{
  "d_expert": 224,
  "hidden_act": "relu",
  "moe_layers": [3, 4, 5, 6, 7, 8, 9],
  "routed_scale": 2.5,
  "final_lr_fraction": 0.05,
  "batch_tokens": 65536,
  "max_steps": 8478
}
Below are experts of layer 4 (counted from 0) of a mixture-of-experts language model. Rows are named router (the router's row for the expert), up (a neuron's input weights, with its number), down (a neuron's output weights, with its number) and show model dimensions 240-287. Each number is 500 + 50 x the weight over its row's rms, rounded and kept within 0 to 999. Numbers have three digits each.
After each expert's rows: a language model's description of what the expert responds to; "comes before" lists some tokens at least twice as common just after its tokens as in all text. This comes from a sample of Wikipedia text that the model never trained on. Tokens count by the router's weight.

# expert 21
router:466556588430451533511546524487539591605459513590534530499463527517435480529452531478397478496593507533473394472469512495511505429438473527531502
up0:496434447430436483485438487536513492544518470496447446468500470497480500580474548519591517491605523505546588511571512475467474513483508459507507
down0:555409420538581539387454476464551411624522606448471408482539495526529468509573479521475520503433473450475484462420531489463445550398613449538511
up1:448397482539523513615488475464579578483474495471511550435491525480504422605519505586604494530525500514483438480395531367564512480555455586507467
down1:485510432507485535533476513518514503438487470464525547517548523519543598490423521610479493521463555492618479534540464496487504509523501493519491
up2:479518502453452509469510420526469408551479453566399521487407519392391527568527565466501562555524536457581489479444595577681488382491497470469494
down2:526430472478512470430568442497557441546433487508543477445476532461577403583471409492457485613512451439432512497559441462449527444503524526469508
up3:499595404504527472509516499477390425553560525479512543563551361395559461497457503571486475366502548396498485505447514544606545434501481545463508
down3:499474482417507542546428410447526446488471458510476481538430445443441392465550491500473455534479507546514440522530548495535510610517562419536489
up4:517481582524436520598457515545450495501446493484543520483499480515570470518436463521552501518469480517438531560535476437567550470443455435459537
down4:557530516510535465543568558435472563468543470563412516436460521443484539476441549531500506507519490382421582559541576526566399589448440524519404
up5:465498409460504456574516501518546532514391543458407471561423406449435515525508458503468497580511516469527457529493548576470560473437410450558410
down5:462550456500412521544524457512513484507525505496459547472590480539553530451478475551461494462410450457593579523497537556560495524539463522444537
Description: Infobox values, coordinates. Colons after infobox field names and the values that follow, plus degree, minute and second marks in geographic coordinates like 54°05′20″N.
comes before: "\n", "′", ")", "″", "N", "W"

# expert 8
router:384519581492460512527491514515536552466505459456446548467491517490480495487442474488484532485529615517475490555397522451534575507554543497497574
up0:451532558468474460554427484440443415548537509526541534504449561529510444510493534518462542439471439449577313565494519446440596441520564540496450
down0:543502473487467493474442509468467493491526442459548553475411541604503535556450486397589463528434508477477472538473631545470510530507428534584534
up1:510547530521591488438407426468434467479564546612565532533422443496422373484538506420490425485534502511419430449522495459399536530559517512449449
down1:499549448513498509479497491505601488535472435425465583397418496545612527534510599481504539542412540436438471508463569460520463511516485495473447
up2:468500491463469480511535472526447625458477444503532554490553535477446550509386521507582558571538558499582566483506425563500460566558536528505404
down2:520480430457480466561515514520549473585536612517545497480491413566563483505457481479524469511540495439475549482575539589535473542415460427410502
up3:468459403481507406585488411471497384452538459579505469594558477397532478487467467450448528494505461505565459587490495597459600461401566483408538
down3:553586573470441560475543545586525498563552545406496585388498486658503422580545558526497558450549467463546573388536562517545440494515456508530532
up4:410492442451575471527495488475576505483486542535474542532508527438431568566483559505476560456607522487471522471505411505531556467539469549507440
down4:479492516426402551497419468593537495544494495522481609435540478435465541495441372445517526503470569650469488493576433456537518482535420556411457
up5:479545552513541590571477482466437441472539487503554500520491555478472583471471493473416595450479392487534413517467472519526535524487448454522550
down5:588505514576540493563457504497452520487431569504492450505526525478558425493488496430523468548501547582462505446466580541501583605434589526532543
Description: Past-tense event verbs. Main verbs, mostly past tense or participles, after was, to, he or and in narrative prose, such as became, won, released, played.
comes before: " to", " in", " by", " the", " a", " that"

# expert 34
router:505558477375464470511502452411516531446559494496521545537485448447435457511480540440456548495541596432561540527461520465554572462481449503481544
up0:460437598548451542608515406516564528521561391574514509464483539508433414452469440392534512500565509512533521508480438407536547503497507474481578
down0:538454469433598500580558521491577430555416561496498424448530493474456530539494467492444480464511430502490473469455511490525504560586475496376570
up1:529553500535472376560561432482495580521458442517461487462556448444576477537482546561581473554531484488453616469554488461508516384513509567562433
down1:508456587499434538503462501523571483430591546464506513520452423599456475484539457536566525470495418448526440575494524497517509566445574436500493
up2:486489522532605456507526508440564491499449448560441611536497523475539487525454361501501542443512582476519427527487513514457546527436519508460489
down2:405554567495369605411472500507568456555555456351557495534515489535609461481483452443518452475499498443504486575583506503406476525606516532456471
up3:459496447529487530557516377519486458414553534479484519645494451461473539483486454427516511444427468596470410489535575591484440557449454523499550
down3:603499609464568516536495512435594422540393453489516469504424484475557483518516464539505518396449522496536459458541569439549545521386538469521455
up4:458418582509495573530534546616538473484486529485470430523444454552518501525465432539523474517586543460482511504393538568512528554509499489456491
down4:432519489500501560544506390486519505458515595501551485464465476496516393424496485479458531502448554547447472361467524413445616529566553450487513
up5:432430504385573543520466554479490451525486512502429572518468472514518535456497519491498533483512545523489416457465479516546390474546361555519570
down5:504496484457560463477465415457460452461570536533534563571515507469428504480485469562516511530450472483525504527454415548556603451499511467438508
Description: Biographical timeline events. Years, dates, career verbs and sentence punctuation in biographies, such as joined in 1863, graduated, appointed, retirement.
comes before: ",", ".", " to", " a", " he", " He"

# expert 38
router:365556569492527473519515450479514510589474482482552531522508522482473548581406448451438405505626518458428362587470568460480582449512501589463433
up0:425515471433431469507456487445470503546503470563482502458463451485540442614559562466584557493475463485533547560448541440522509428499533519491562
down0:577605579475489453560601599582486470508444486547547405477533557486419516469475456524474562510500327541519510498450509437576480440526487534457510
up1:482529502527511626568500553515534582550488530506450444478554461460400489522531558549527483495593493496516401571438579467582443475522436468482474
down1:512444467495594468427559423510579512579532488469471511426530506458519527570485530514489496561539386540576433573496530523489502523523628518576447
up2:518464544500479583568533555546565470494463509446500603449521455496482460503533491406530503414507514457450560425435553485535573483572434482512467
down2:588574454530482387402504473464556478557549415456512440539513519476529503489498536566492546502496483510540495522527456468474422485516519511430509
up3:431499497551541506506518581417461565482515600479530512659550446468393493496492561569486480530505513504604549510492437437532578549514472412503478
down3:470440530591485525481565491460549461620463564601476416505505390433551543464480457435510518537482450462448451459393448498543481534497427465552452
up4:483558474509533477432476514360534527494565556477516462498510491572422526582452490465452585473430482528476483479442551482450526542513500489478614
down4:486460580483588506456568562486585487494485548465483498572477432535477490495525496547455489431502503523547535542575503451494456511515463495589456
up5:528507520521469464532489481413460644361490594495480470543535501561532489482458466460462425426407535464418460573542480491393492559553433556518428
down5:580459472566517509538557475518466522586528523527460439520548424495493451483496439541611516535438434532552492560557438542528522496530503485396553
Description: Preposition "of" in names. The word of and similar linkers in proper names and phrases, such as Gulf of, Bank of, University of, de, von.
comes before: " the", " Representatives", " a", " birth", " /", " la"

# expert 39
router:468450574489349482523443473526565490522540488505544473501489502498474504532511512465537493474544496422505506562526489490536530465485494511497528
up0:497573404481462466620478443483480536464581549535567560566511516559416544571597623439470483454417455473529410562508498547465488460467465517487545
down0:546522563509493464562446584553527558495449499395544457507499508367509384505403464442536418502593502536480484505596487503594570517564471517506534
up1:463550440436509446572483489454588462527578510411470568502486486486515514539446540509484471506579507477434462441522387505550500489398492616544595
down1:531518551491470509460395505388558514478519580460534572513466544457494507501511616471416394441421604463503507473517462565470399525543432526462555
up2:479596436501479573623500394474510493487525547537521485540469448434449546596528514540526540498518486438499478527483532517566538559475451488523518
down2:559490564562515440556534422465533502484488469536429579448413528461487477524367422585473551460552472375502545442518477471564501429528517512526492
up3:425476557438468554533449473444498537509490575504505463516485481436414490528433450605471456456473541549486534549506508529528653512521534440449414
down3:552533524497501432483466450421457437533540490601540486513485523543453461551531513526508419508512361486565465483446404488500515565483536437498483
up4:453585487498533443506557380535579507606445413522617501541461545440486495528494544594530494463508533516458462465566497512441524474607484542497412
down4:497563510481413447519547501532524522507493524549466404548480494477439487488470491469534517386521471435436561566479402418576498494535464525412536
up5:421634521421564513580532478338537477483483530643450478494549542487477512527416494534503540393526486449479416554438479544484613450512548491502455
down5:474462442486424424473540494441478503585503446475431445436477440530508400489518560561579654583502409566479529504479410429479478515462551472495562
Description: As, dashes, quote marks. As after served or described, closing parentheses after date ranges, quotation marks, and en or em dashes in running text and lists.
comes before: " |", "\n", " a", " well", " (", " –"

# expert 51
router:444495515544378526564595492425505567532520519467493579487462451479450444558499503569509516542554511493533481494484539461571503444482473498545521
up0:468543472455450426530495485578456478520572427452465535463544427443486459550497429553569538421512504474571422473590546553550522483586521496501437
down0:529475606447364518499543604517513466515539525440523525578463480531503473429500514495525429598425557496416497550558485470430426459424455551555536
up1:528551595418459425471436548507517472574464433547587502426505543434477495496519484475497564511554495429484513514460531508435603507418491484420477
down1:460501480517517496439501490533527632446513576415550484507554479533457560500543483470534465506388467535557440487507506642423448489584588515465520
up2:469535566546444512548585506489505392575443540474512505447444436506380512526504442541503503529504541434528556510512552569586446448543405520526491
down2:516533486428485527417473512471446545399540421500412499461529498507523510422444472453579530460473589504491484548617487480503468393497390447406434
up3:400552510507452559614500473471543531513588589535464487564490539467494588559501478394551519509499495520490514504372405569543537443542515539431481
down3:499394553483489572464560452415527514538535585509464464507508469474570456494518566509444482570379525484516508499504538552430501416493563484564433
up4:476477478528458492542470553368589453568392510449487483450528590514529542553474408381428495513491451539491516498448538505517496475588461462482528
down4:526588475507512502618472427471493459483449465595457475524477548575492539448469507500469582496432529487499434375559409492521584618482450539462487
up5:360513444384537535484508526481429513432491492363532524531457536454446525509499526473526499577548581526509368508484525531629485516470480469503529
down5:604481473556532534445489587436491528502559437526494430482474526516612466501539486508534430422529518624505562475614455494471522580496532468512520
Description: End of proper names. Final word or piece of multiword proper names and titles, such as Street, County, Airport, Records, Year, or Tel Aviv.
comes before: " |", ",", " (", "\"", ";", " in"

# expert 27
router:524461537453474455463576462524537540492457460541518539459505498423497518504391390515501545538518525478382499616499528579545456410554438625447502
up0:484624471455594549508471468474428436477434456544467592555599493480459484608429417454562461485488513518485468481519554540498518521552456550383540
down0:527338493534475487398577533557534575521595510461558457427480456620487440495558579595471445570490407539547494578417481456542499496430563548557508
up1:502529450425567461480489582529519478422486461522400578534528442492430559545400598449442594431490492510555453535534612582554472463457455536504474
down1:479416554470468565629428447581470448500496495488495480574499474552526484513498507560482465511524460454518499424511400439491513410488576443463436
up2:501498447501550465506518398469463489522393555559442432554537573440471422547514483453501446437526493544429493474531466370449528429547418533530462
down2:470435464601524498480577486401448589505564497512508544515419500491551464429543587570571477530497472553526557507468519497583593494444512496451468
up3:458540448478389522529570485517503429451560562503546502519417523492465511438482532461447562476432506414521465523491610542545468546534442472497479
down3:435463571543486500607523544477440500508552422578526469465497564592419461564425543407442458560471494566465481417516519509533401587562555418422517
up4:472557394554516493419498468507535414436447573429576503476579478530496393541417575454523470469472600455535510613504407496469515523484416554512524
down4:462457507526517435513534493478528539501529483478477487536488409508504466518519497529533545456454508532532491533459541498529467431523538557531481
up5:559580432468440438450438471506556439515452480525512533491536562509513435567501490496499490446507529416461474648454569519551554497555504544416575
down5:598454499498586468503459589495616546515489487510484554408455446467553490435543602589496657452503494594549495550406539468614454566519508540558464
Description: Infobox field labels. Field names in infoboxes and taxoboxes with their colons, such as Preceded, Website, Spouse, Phylum, Scientific classification; also not, no, any.
comes before: ":", " |", " information", " classification", " by", " votes"

# expert 30
router:431519529508541505528543490460447415573501472509553525515531482554484467656431480512477510494556504451512394575437558544581520481520509524467538
up0:346562434505597528569565483499497497513485512509497502495539490484481476520431561636528606457511569426474491458523481415455512541570497597446520
down0:551518538441490482500488489533437590482530540590464559565468496502456504426544562490480475505488394461475482536492524478563478561467503489504462
up1:526427639428462449503471535447505561475470562479436393506475466526513586434595497571458488463448530657477425462504501530575483527540419463522485
down1:515532501506621465481472559539552551448457464452529514446588524536562419442495536463432538485535506542529477418556513444505512377577510581447450
up2:528523528487497531565469437392478461580634529476526557470503436482552426480534489503489474564490524450479500524428433597571516484508536606509603
down2:558485487457583529525527596507470487503565541479479535466487526543537505548462430506489561472491457509550426538480615536443480511546573551444518
up3:457406513405474558511414540464486453503504426397535355547408410379520528527475513448533470531511546427559473506439510623470553483446489517397446
down3:417565551443462524514559629572528436574598552543505498327489494451459558593507545566445529507447412453508472452484524475507464449526537523469512
up4:516559617487527414499463519463456468512616485523545603512508470532550447503437480496588542566523540449467484501488485557514441475412529529583459
down4:524571452511566473591467559518501497505582452469382440388447475506431438506540475494504413503485541481571462524479507513436470512523594497524532
up5:499542452548440559577499492441468436502545574476521589537430503470384452499533448469556489490427538535545527419532494477514464576506443516422533
down5:469446471549520635490462518475557544465529507481475557494519507540593550512463557455478484513624574527506579461462521630454453448376567597475512
Description: Headings and table markup. Wiki section markers == and ===, table pipes and dividers, and column headers such as Year, Candidate, statistics, Coordinates.
comes before: "\n", " ", " Candidate", "See", " Team", "==="

# expert 60
router:403571484468443502579554444429540463512557546458562472438480434415467494629495554490432519448591590461538531528444491548540646485530472543354538
up0:538623517471413490570406507413588478534538505521522473470536492431421445516574571469458497489503495582535492510472430561512511522535573516546562
down0:400488516481493475470431628548502412568450614440415431581550504532519513554565436410400435488543434432422528387458527475537485457415563495474454
up1:466533507498459582494452442469477522530571554523437614490480527523471425504513456545461479388390403516487414581494552610418550504483615472468486
down1:517530633490581518494513576485494479491506531460478476528594578557491487472505487535574562532483572413473547459484528482347414461540457467484443
up2:572473568494557497532423571512533559528419517456462566474567481531419429508546453541535490522549528587534493491486514475562455436498558483519431
down2:481512501460459630476513471498513447382499484467478512522537513519516507535534507524591531510498509442536501497473539564451494523497425492416562
up3:487470507554433523539476502457581498497513487517469495494536460439512504518482449438536514486522523491469423610519526593497460576554461509478461
down3:539580587543439496446549486388492506421470508526540445476550463546499561506465536570529502545471534459454501485423487539476491473539494501478529
up4:532518498581477521580475575514474430512370535501499664472376524582495475498424405404519466531472529616433409519485494601536451418513497544477509
down4:479529548513566572538539484560575432517464530420452456521607460500549585454502570487617440486579536538617416443543512535469554423430550483543514
up5:509426500521455522550503523532576554496380499524464564433400578491499450505444377430489549498507447444382448538469509452486456479522530627502518
down5:558481456493501491473563539432454543555496604439513476557571492534437468440515451484460516520563541559473485504513460513364373452469475481486442
Description: Line breaks and openers. Line breaks between paragraphs and headings, opening quote marks after a colon, and paragraph-starting words like Thus, Meanwhile, But.
comes before: "\n", "==", "|", "The", "===", "-"

# expert 14
router:467430548494496487541485494516553521543402514532485519469518504373474448616367447495464504553583511535363484537455550560504507480473462570429482
up0:465515505450481442494450533517534504578443431535495476435438446499420528555456476542485517566483513581466556613529515485565462502419443489512487
down0:545500454592539511447636449417506504506546515521455601479484470487473484492570589539437605461513556498468544477504529583543508514462551512497530
up1:483484521519453502450489527515453472408502575522544484609459470531477401515509585483457470486540529505448489457525478525481472477491546526512535
down1:559515388510417549555539519619474523467434531532444479495497572476451505447466495512464523473464536461533432435355552405523530436530537489438520
up2:530447509529551504505515495510452482384455474579540541497455512455370415488552530553452557471463522445474506562476612399468470467515518555541503
down2:492449497416507438522482524441609412446587499509481402514524587503555415453511568551474468521553514472497392507601427482551538468514596539400493
up3:505583521518529527397422515522515512472558570495436541530518489484508527514536582410558429513523558516492467478475557536421513500319432475564510
down3:524476429469498482574519411498465572483448543440453551462479487454420550537492467503517618470489502475599482564509511512532459432429543564443530
up4:474422474527452476541566426376443375464524513508477461519425440518494655528407543409477457543531544425458511567454478579465454504599545508514445
down4:496487424580539403526562470531571515447460567536482581531490479538485550470480462507537418444486467516542457511526437589499553487481482482442565
up5:450501470513501496532609555490564481555477489504493524518468487383461411537456451518511497451580489495442486479520491535548504476507493478405556
down5:551577508535496506400444475430528481527585623486511577488506469562492528405479499524480542477494565432472519466457586558462466477523466504446469
Description: Infobox field labels. Field names and values in infobox-style lines of dash lists, such as Born, Genus, Coordinates, Website, plus line breaks and year ranges.
comes before: ":", "-", "=", "N", "W", "):"

# expert 32
router:483485540453456529565455539476484569524479524457539474516460453447461443514465532465376457465625662499557466490469524515590599483488473541439551
up0:486506502477547449550444524547491587432482379486494554504496478587469515487492569501495506444464522522485467457530438468459418492531458457379556
down0:454522498515546485543452495531587523423547523457474597504581496551592564478530455541424556622474490467425537494465491463555382533445445475522459
up1:549562508357526434551480503510572499487429576573454437451473556523470526559496472506465548464445467560521412530512449545569517507527530532417563
down1:529433472484493487496418472480467513485518444483467599545434522534485466567442553593483540561504550479476494505456523492579476549478467465572600
up2:540582430460502565542498509493489451534532574431605525577601504434422495527530555507500429446498494501484418550469528423439477545468567471472498
down2:476578555456510569492475522480457455597554548512540464518558531485500508510391433531537453552449445466477477493477525509563518485554545443558532
up3:408482524473477493523528430497513436525385630418522520535527385482414429417453467474415472450476609481499556522400493554523593350570512487504528
down3:483464552412461479554484498528504539548552517463423550499543454444497482622453539524628579520410450510503501533526558465555562475424468493514448
up4:518505611466554474519531513549449436469456588497549531432478507459514457530451517391462483494553584502426423457450577513513441486493522458436539
down4:543464511404523547487555578582541466543443471522483502510462423509543503545425493533496505518486478398480452481468480482495430447510554512605539
up5:437615461399431483543475441479490551559529550485430520493419483459428516522506496508403491394512549498551418512505536574534504486504538437421587
down5:458536470516607557478581453566565478480544445427563558489502422486544608459565397488477545540498436477517506464446597451521402459493471560449494
Description: Numbers and digits. Numerals and digit pieces in statistics, measurements, dates and coordinates, such as 1970, 146 lb, $26,609, UTC, million.
comes before: ".", " |", "°", ")", ",", "%"

# expert 43
router:447436545514518521457594471407536472533528510459514550541492437574505517605511403518511571455524490429521442542470490506557496433551530572420434
up0:480540468482502566557495519497582553472537414431518608488432407534438522447510490474457465563441454604456435496380532443472433552550474433522509
down0:518448450459473528512531582444460528577491508476518457396494515574456468470442529524420538525455361461499466442467525456516518493509468513536548
up1:526432521431556498536513469458549436524556599379462530511470352476491445525505504428452488486539495432525447523478511471538562429542513547450513
down1:476480483542513508470428569487477520529535443470492444533545473461468507541463525490510498470499532553503463495495547573527473475484432478534511
up2:476556487429454536478527504607535467472440592519481466565436481474462464390432567473441520469506537451523441501487557496448553500507418523477472
down2:513613436568444621602539468499550454485462475567451484438442549442473578518508476632594505505461485501494523479534556473502536477524535530517531
up3:457465558413513539519471547485523475515459551459520473468520535493538548496483541468471461549549525517492462537576528521476520499530464501499598
down3:520560518570463427429526409475539490467449500582533618478506499505543472444500586537481539463511500511449460549533451561493531500465535537540520
up4:481476506417548467476479531507502463450464492538588573536513467483482503540485460431524480518484500539452488575448488582478484509446472500547532
down4:363550555556526496442497522483506492535492535462374499517471509462488542541490451496407454487438441580433506447490435480461562551507503495480459
up5:531424521505452445572574486491614559505432453572530436388480507492480488500436471539541468508549519430494430530538456539449507401569464568471515
down5:482523496484496533425485486511460499505493529514511440498456604589464459437467451467581488498478432458481595538445453628530451546514491528455501
Description: Table cell separators. Pipe separators, semicolons and slashes between cells in tables and stat lists, plus header rows like |---|, Pld, GF, Gls.
comes before: "\n", " ", " 0", " 1", " 2", " 3"

# expert 3
router:461514530453462493555534460485552512481476447531610506579459480520479417576444484509522499470533644473471444608498449516532508495445528522514505
up0:524467509502509461608475467534607499598480452508514456395522493521481515607564576474466536541466457459428505417461589614460488557489576504438510
down0:553475511554519455543580508523471494396614605518473392554452471456493343466457554483507492543543512516437472508521431559518538483520497572572413
up1:433484482444495414498475567388516564450521475443484502494545486445532593546452514561471543474550511565460502423527484524445470491477496551473577
down1:378494513535598504567554453468509374447515566496441532476443394497489557408426519458504548536507582445437592506550551533485500482465360424432505
up2:509500513371516527525427386481443461477510573524471494456538442396496479471416443537513463340492554560628438477488536465461557555482550515400600
down2:413497555490465572461460503463497487504553541555488454438536474575500626511559548536469536475516359407425474441529494540605499444531566394497392
up3:500538454472511450467522457552503464506516509497536455586467474426510535562454438519495540431515448556483387443473512501464568514581512551534511
down3:520477578451526550526463538401550534442567515493536436540488451545524469434465523550446434588597543469557440545489446416481567487517552505549463
up4:469455493465543491543507543459600553510450571558401513514452510525415576470504435511514438478530545599447454528454516548517573561636461571517460
down4:555556611392529444573534464507509541556522480522457512454516416474553530561432512621500485524600476473589477438431522538493486401535490450489456
up5:493416395448503441464593534516487565449465423591457478513461589520463552565415473448457469494515517574458539551495402557482475441528508531461498
down5:572505409479504501418429461501455509485571519502542544457492515416430501517514566570484532611474499549553562524578453585582440459447606465438461
Description: Table cell values. Numbers, percentages and closing brackets inside table cells, such as vote counts, race times and dates, plus table header words like Candidate, Votes.
comes before: " |", ".", "–", "%", "0", " September"

# expert 9
router:437576492512505473514555481458570576523493462508501477483454458563453537560438521533465515514482458482437443500389529438564489419525491497425553
up0:471541513474574569488466531487516490458561597521435483519489534474399485427471592522454449531506561442487428518612435490536520492506491500515482
down0:452560544466493554489470473488555487430460559548485509554524481457549413416560548440427500549509477559511506486413541457513545465553506442536558
up1:482493503484525537552517439657567471401414531384568412545516474471501520453443543407466365522535563490465502489551517530473558534581411548455520
down1:620618451576530552457431463570438399437582538441440603455588484512541457377551521518472554542496450457460561536477482530437566480407460563565511
up2:490532499491533506499519459435485501467559533461443540496565498509546525546475494563599535520543598536514416568501448491436458613509471476497451
down2:495535535493518488442455569522451507499513489486451642488551516583438502467529605384492583492502375494467545474457448529433555527462503443535495
up3:380473529428466508561515511563528545379462518533470467491529508396517411459498465443548397460515613508580478535518492441545599518589496479512460
down3:507483458470405504514489565537511479466408482590545551456444471477519481478448442458409458517521564503602544522517467426468545478529488529428485
up4:465509498542535495480529549482493547379567450358523506530500440580530482448511511487481445463496538458541462565447490518418501433482473570531543
down4:434455536553494580462554470567464628551483488530476452490629494551414493535437554391447505511499422440464426481471519428426517490573535524485396
up5:529531559482474551546494549437479566406584467495508556467491579422481521532497463472452463447521513487474507580477587474529594537476500494512634
down5:425498476534460563552478482530518496533542426523499394514548606488486443500546427541570548534464549590533548550572481461496504597478414449477540
Description: Table cell separators. The pipe separator between table cells, especially after numbers or percentages in census and results tables; also semicolons and slashes in list-like records.
comes before: " ", "\n", " 0", " 1", " 2", " 3"

# expert 42
router:482476518443423408599514496530485606551520523437518528594410476449450445511462556529450461460502606469443456582466507508605489418581391594487536
up0:481426496503411569556559574508542555525499587503514580518562635536521512529490526537589471460453526534459569539567463527596510520610470586402410
down0:406560504539486522542513518489448464509462552516482536457459465500511494464485480549471567433582524486520508472367552493485538461547572446534541
up1:505471455487380506430474431480527511537541590594598525471432539490485588552536497446472517407526511450483488560595528555494604514386496520513428
down1:482550557474544606517449571440464473455468448450429556524576464519513519497384495548518441596528473600463529605545539442462398484482529560461462
up2:448609606519397529507473586460525570560483521429463472468477469560547504549475501507568477428476522522443492426461502535553468525495553488539466
down2:483530438541565483532573490494516450519474550544528450557451535383565483554428477420547439484440521497499485547446582532465407475446468592544421
up3:505465461475599563551528505515485535604446578506505489511535497498504537589412471517530483558544492579502434444392482569453574520424460536512518
down3:482432580445450470478490511547538552439488444518465483499425436604464511413501415548556501474487520542611489571500510459533552476472464516462520
up4:519478521378485580531492551482567513532517464514570659517436479496454495529438495477513617514521509477518432469438492531471471504551463602521483
down4:463531442555607462496610502464555539517453500551471463525450544427471492588450484590506444439454493532528460556470549542573501494514527541537478
up5:492442494478473428466456421457493570537566394500473435510528520426533536524542492481498450551499546519499528594566478513525525473512423527543523
down5:455571530491517558479548568426469479531618547472421562450497537452591481480467559498471485549588476455415538535595508430510451457495543529453516
Description: Elections and politics. Political party, election and legislature words, such as Conservative, Democratic, Labour, Senate, elected, Candidate, Ba'ath.
comes before: " |", "″", " election", " of", " Party", " district"

# expert 35
router:498537594379523472478514505492492474498511534512569513565460449435482427436417472473435484434561617446506494478482510556527574420505433572435525
up0:504518510598347424588550458465444485532577468487495498523544478511610508461510530529482432507422515537515504488376553509362603546543543389605501
down0:440453595488434483552567460598587456553431529498560464393473533463452555487442503400520538501557391522556544445567494504440547473505471523499509
up1:425554492506486489460532435480488461463492517475470479436483527480519562531424470560494527449491542533537487560442500555544628536409420531509501
down1:484544545494471469553553530496452489451479499451541462531542542512509617497520408459481563482489503535520432597453427519505462466509396478412552
up2:458532554481422494515528520497537535465490467417538487497500506594512465513562443550508459534557541474506404556558546543473586527585480486409405
down2:562485581490452557576449551491518530601467491494482503445482456514500446441549452508461490452626490463523434589432431504520453475588410534548588
up3:478490476484513449491543516392480616471605542528555539593472501582446530540527470558563498487537602444543419453550503508435531563618394532496400
down3:483455456468544496457534474547565536489497474450514518457574475643485485526491458527488484543569432478468505510521535479542536432556477464475596
up4:443535494419516455513525393501525526455513521557496528587531478495545485522444558553474452481398505440546482612532372552467529481467522465434481
down4:448521488480530479494514558452499450510473536566430526480437562392520487514499447467541468455581464519542450460431437531498537493448443523568491
up5:488512511484469499540471476535484483532513536426584537446558511499506524547452545535439564501493455485524547477519508412436504549463543392470512
down5:476446509544460545510467511495528538521465496433453602439558512568497487546568478603506464593511479436474453531492573473504502367459448575495489
Description: Months and number parts. Month names in dates and digits, commas, en dashes and degree signs inside numbers, scores and measurements, such as 138–121, 18 °C.
comes before: " |", "000", "%", "1", "0", "2"

# expert 45
router:425401566455391559548523450443569532541490509442460480552470429523478454539478455483470507484567585503519537536462500514593544449487462460465568
up0:539524481512464414556546474415373545487556438423541475531521566528548525505481513559597502471487464584553455516485453506609510490534555441532536
down0:502539548516485541512478497476568577504539474496428456436549375425507461445424446482458472510521550497490475481513445483591533530531499544497542
up1:523443540513410522476525407535498546454460514547546435556527495454423556514493505527464491543480634470427536583484498507489587499537503516436505
down1:375530490457576432504457516414491571503466559466494589460507467511482481453392480432526555491480428523570366544516506478537463598562510495509502
up2:481571514456520510542435499505489526561557541461540484565516430472481476455536381451506478446538473538421473450521567486480433499547513446498513
down2:539448357473526504498459508499554417470439591577497532538520474491498528528520490541538543508392412526495400444433492515399377601567559570375578
up3:419411379473488397427544492483489530530552529418422518482553517433465497531498465466368420539474479535580479522526521474563501501428537544537449
down3:549426510486507561467501434476474554392491551513522498517521548438499565483414525476496483488503575354634463561411542551446554537513460456514509
up4:489488468399475421513499475550500504442519456562498478519568471486564532457586469486407515506528497532545560504477529495550562446555493555360485
down4:482565495471527467540483384494566535487498568476479483497471480555490509521429452482593538407521456451489507505497493514593580546506490623458499
up5:466422470519442484502509492513619505440526500542461536431473472577448559508514572463522514443592475455495433483545488472462519490513441563523452
down5:519553548530534445465519522463526530557444473525475480459478578511497399464503495565508517545476511416495431496442449569594547510421481491504469
Description: Common object nouns. Ordinary nouns for things, systems and activities in prose, such as building, system, water, songs, library, cells, often ending a phrase.
comes before: ".", ",", " and", " of", " in", " for"

# expert 40
router:475508555391406518536582441486475500508539512502502562550522434513442458492542499454453478496503579399516452507528521488547523402509460514438513
up118:515540529491477464412568466472521544509584547477454476484488571474457475525425478437573566542540500458444512457515445596559496483485552559493473
down118:479629385486455500427512528457514444467497517438557455446537534553531526492455415514543460506550509540495482437576442532446462497537597550490576
up119:509539530519459453475486497515514482490481536496553504411448596498554561511465538515512483587527471474465473491492463488561544525479553527565530
down119:578451518495558497402520464451482412623482585527604500466456479447544459527549579432537446540486478548531503510428467516451374541527527498417440
up120:546513561480545489508500520498464550494496400558547485481434439451532498477508518469556572480484440579441571416492435491482481542588384481455581
down120:507550496539474501445524567523534522513499475477494495429528547489556453410411461527524515538507537517499574627522545435466500521537590631535456
up121:515512567533456456537542504533604489488557416489596478516387523524455529476555507550577572516562540436521500579561476571541437608536510437417408
down121:382609513597511523484406526521511497465432460489575479535526577464457490535481579547515511617410536481467421494523425464468468422423545485560511
up122:503467423549488566517477431505536554492359549396448548455453463452499495475480391437482469350592505471475497464481499551536539459467500524517612
down122:503518498409487479479508432463531557478525544508425522479562487490515472481538427425609540504464495503527548483584438396546522463537578581392517
up123:534499544383512404515560515530529518584430510491442526435390491517491446563512523587555506555510533554487538503434491488543532500575421474469576
down123:507543534488564539515531526530527549519533445540497523446443478493430569518520393476449552432502486549508355478469531527567503492551540610447536
Description: Plural and abstract nouns. Plural or abstract nouns and their final suffix pieces on politics, conflict and organizations, such as rights, officials, secession, biscuits.
comes before: " of", ".", ",", " and", " in", " to"